{
  "num_hidden_layers": 15,
  "d_expert": 64,
  "d_shared_expert": 0,
  "router_score": "softmax",
  "routed_scale": 1.0,
  "router_logit_norm": 1.0,
  "groups_per_token": 1,
  "lr_router": 0.00118,
  "vocab_size": 1268,
  "tie_word_embeddings": false,
  "learning_rate": 0.00761,
  "batch_tokens": [32768, 65536],
  "max_seq_len": 1024,
  "max_steps": 11314
}
Below are experts of layer 6 (counted from 0) of a mixture-of-experts language model. Rows are named router (the router's row for the expert), gate (a neuron's input weights, with its number), up (a neuron's input weights, with its number) and show model dimensions 0-127. Each number is 128 + 32 x the weight over its row's rms, rounded and kept within 0 to 255. Numbers have three digits each.
After each expert's rows: a language model's description of what the expert responds to. This comes from a sample of Wikipedia text that the model never trained on.

# expert 15
router:150108130069180052100146142101110135112138083097114133074104115194132121083126192094140057115116121098081133147118185102196157112087134113190153130109096141152106127159114183126133105150157127118129093153075102125118128146116159141098105178102095051082107112114134125149106124159151125143185138125129133064108146124052127087140093080151155128172106189156137130134129150092102197135185
gate1:096157188148111093121163146148130033085116038156103140187125115162166085136139090118091113129138125137173128121138108122130145159125116110093162166073142163123072117160111200153136135101135040153083126154120167126127167128181112150155163104181121088107122117142080165068120135127163130131069115108127112171165164215167149102130122144095120087142137133080091156102171142138131113107098
up1:132092074145084102149140120149160178134108191147104108130193155091083142161136129133094170092118169121172101117161146152099163107094169100158133109213053129149156140127135095102129111132136204137128123106169078096165155104098137133153125135136144178134122121160165076159113167139109150122145076179069130109146165117105063176076134092173090157161146151191106105093163108099173132157162
Description: The single letter b and similar consonant pieces inside a word, as in Heart-b-eat, Ser-b-ia and num-b-ers; also occurs in math-heavy text.

# expert 62
router:128121157126182163053044134139132128136111100118170070109136066107218104115116101123141175157138096083143081144130159120087112102076154096083120061130150134099134174137152128139149102113112093131106122134188108079122098187114128178148098175130167179120128191136117095115141120116131123090079151132170089196121118104147133193184084105109143119158136125131106173122106174100085150152130
gate5:084172179163136133132134159063141131073061098107148172146063079148112076168142191085165148136128068072141108159151119106157145133164115081114124194128153163174103131134141121104121070118122130139103129121138149109125174161087096154142129149068131089126136104169088108156097094113052101128164110176104093155087053115142113110142094120134151135108172125149112170126130181192075138126137
up5:172161226132092150106127097097170086142110095142070164096130121149083149071128152153090161123145147176111126097136126104098117079128151139108140206170194079110153136073163104121133093110120031065126126122114157154095139133168129142096118116170136155111109075148143097182113102129112079155073085110159115160135105117150145160107118145097133106061155102176104131107107142182129124168100
Description: Endings completing ordinary words in explanatory prose, such as reduce, irreconcilable, create, output, and words like used and with.

# expert 28
router:116092136085090175211144192155121150077105114133135120168152164156115125100122148158177058142100151160125123096111115124046094172111162116107137113099144169102130101051104122138068145172089150167139114102137135112121172114083146138182094112192172063103144100094145167098161112099089127123169122146112128148160129126106077140097079116132124145094091158083131163193136148122144106058130
gate1:143095126108105100094122099144151101147063128101160120130105134184142113073126056132133125101144126153144184082093127162184112093082114156122108117057131114088153148145201228145136095114124168187112152135100156107154122105116088127126148066125106089129114148137093142116099145066139120158180116128169062150156125078167188094161162117108165121133142149141075087113138167191146104085116
up1:142145103147107105127127119184151132126091135098127110133088104214113095080097067136158107118153118134093107131143021134123139144113172106177087148092103132116084145131149208201142107155140145168073122147108126124131084146140090140114195144124109098152163182127136122110114134119126108208176107158099154121132123142149159148116153071184155127085167065127091092175170169152149103082111
Description: Year and date numbers, mostly century prefixes like 19, 20, 202, 18 in birth–death spans and date lines, plus day numbers and dashes.

# expert 29
router:136175112081112095113160124144127126167121095070156164101130115102089139126112137179131152122074186095205113118114163173112110079181166114195118078152085158121109103156141125107139174088149099111131151160121157105150168126108106146142192077132039171121138110060134123180087149144161141120139133076165114097113176142105126112129165134182142069145140144122155077134099061156082133106085
gate1:077148111099140126131150144100160085118144159051114107153164144109084126162080129142111100105102118094116153149100110211089137146142162037144112174130124160107115188080130083133108102129113113109108111116151108165096121120123108126137213123176142138240139149125087179153168117084102119181172108081122138115141177116090140124102115100171128097147081117117162138154117140095092075191141
up1:116159101128143165098122058149114144142163101131140176081131033170160143058103104134115115053132092167172116119131118168151129158161136150160086164133172130097126128109130170160146117139082146157174104108121179118108111135122106091175095105157137124105156096150099103160083092117110081164155150174140109150105149122143112135142114055185193114161120164118124121165133226128150080185086
Description: The single letter or short piece right after prefixes like dis-, en-, un-, re-, as in dis-l-ike, en-l-ightenment, rece-ived.

# expert 31
router:141142132183034122116192123116090093114117088088109174127096166122117101171137122128142130150111124139097113168159173142112130101098148096137179147151133120117123136207138139129104069066144130067134168091085126122173124154114071074147134172157171147108091089141130171164124135120101074087126106122158118128078180097132099182127150105148174070086158089191080124068144081116146136097148
gate1:112076158099190169118144108174141116080100082055184182145109126141121161082177094192152143102057145128118116128142159162166133147076084109092156126112141112058116157180167124110128063150092107129150068130101158172122118148166125094165163142136132119155147118105189115117090127152123145133147138155096148117109146130199103068103161103083170139176133100132119135158151138113145052102097
up1:164149144138130103126157069105128114222181217177107118132108099092148124124105158154160169094127167080118126052115106107178151160128155125157165127131106137135125186137189153117167186058171125104113114119152086113148139115168140192159150162113122132104111113160155089142135198163116131142095161149158125098190094144109106165161154121165108126111137144119110139151143120101079207186129
Description: Word-initial lowercase pieces of verbs and nouns after the, to or a, such as d-enied, d-istrict, loc-ated, st-roll.

# expert 21
router:105100175175113151118063112190147148046169156145155046144170154139141087127128130141108085137125152128110137114090179131114073145134134121062082084103122136118165080121083121176176170173174114108061085172125094127092107180140110124107111142155175100079114123108158122093104140180098191121159166122104127107132085094123099114085129080133109154110160129099129130158077157165115164109163
gate0:104150157105141103094123082112142131080097102123145154099154123130157159096190110127088211145111114150097034109148145113135121111095138170106124117075135098121134080133115110076150138115156242158137097139064115109180038137108112162110120124126075132137094113112136132145049138120109120090113110092170107119152146130125149131100103099102186132115118169130125124132071063166088064151133
up0:132149159157172125100143191088091120164151149129150155136127125120189168178090114104163086084183079143131158112118130132108096164136180127134144117122187168122142188194097149146139092115188074103093138073159072132137144071158164138201102100104175130162171123054074110109180091150173100077100169118125115161086086143147125117140135080148113092137130167135153119127148157115141154120155
Description: Number words and ordinals before a noun, such as two, three, first and second, plus most and digit groups like 000 in figures.

# expert 63
router:105094096105142122165142148083188060049154119171208095145160153159118132113153161168081065165174140116098127127109170084084109101097167128089106135115130130164194131118073119165106116123099117082128109180089141097115102090148131147150143188195093074133132113089152175120186128160171119164151128089082132117128119118136149150142115182080126180120094154112107167159129124100136113170131
gate0:147144092170134115169096129147080116123094084101129116096171174174131135149133069095133090191090099156146157141114152156214142089158130146116132096159102118090126136098159130095115118152152183128135171108159147166087173143215123135104127136081123164198141130151127205054126150106119110168089173132122040128110112140147161080177142126153097083124149098130168094153103165135109109167108
up0:089121109128196147148122131097150087146179153136125163179082107134167124123114165119112155090106163149125138093074114156128188108154134114159115129136098128114157170195126082191124119112128165102189067149113116095145119107170142112152111136148114155038155131125190117173165138062122096186174176080158148093104137118146155144173109135184152124143132084144110095148108077089166112192071
Description: Single digits inside multi-digit numbers in tables, vote counts, coordinates and decimals, such as 325,660, 2.59 and years like 198x.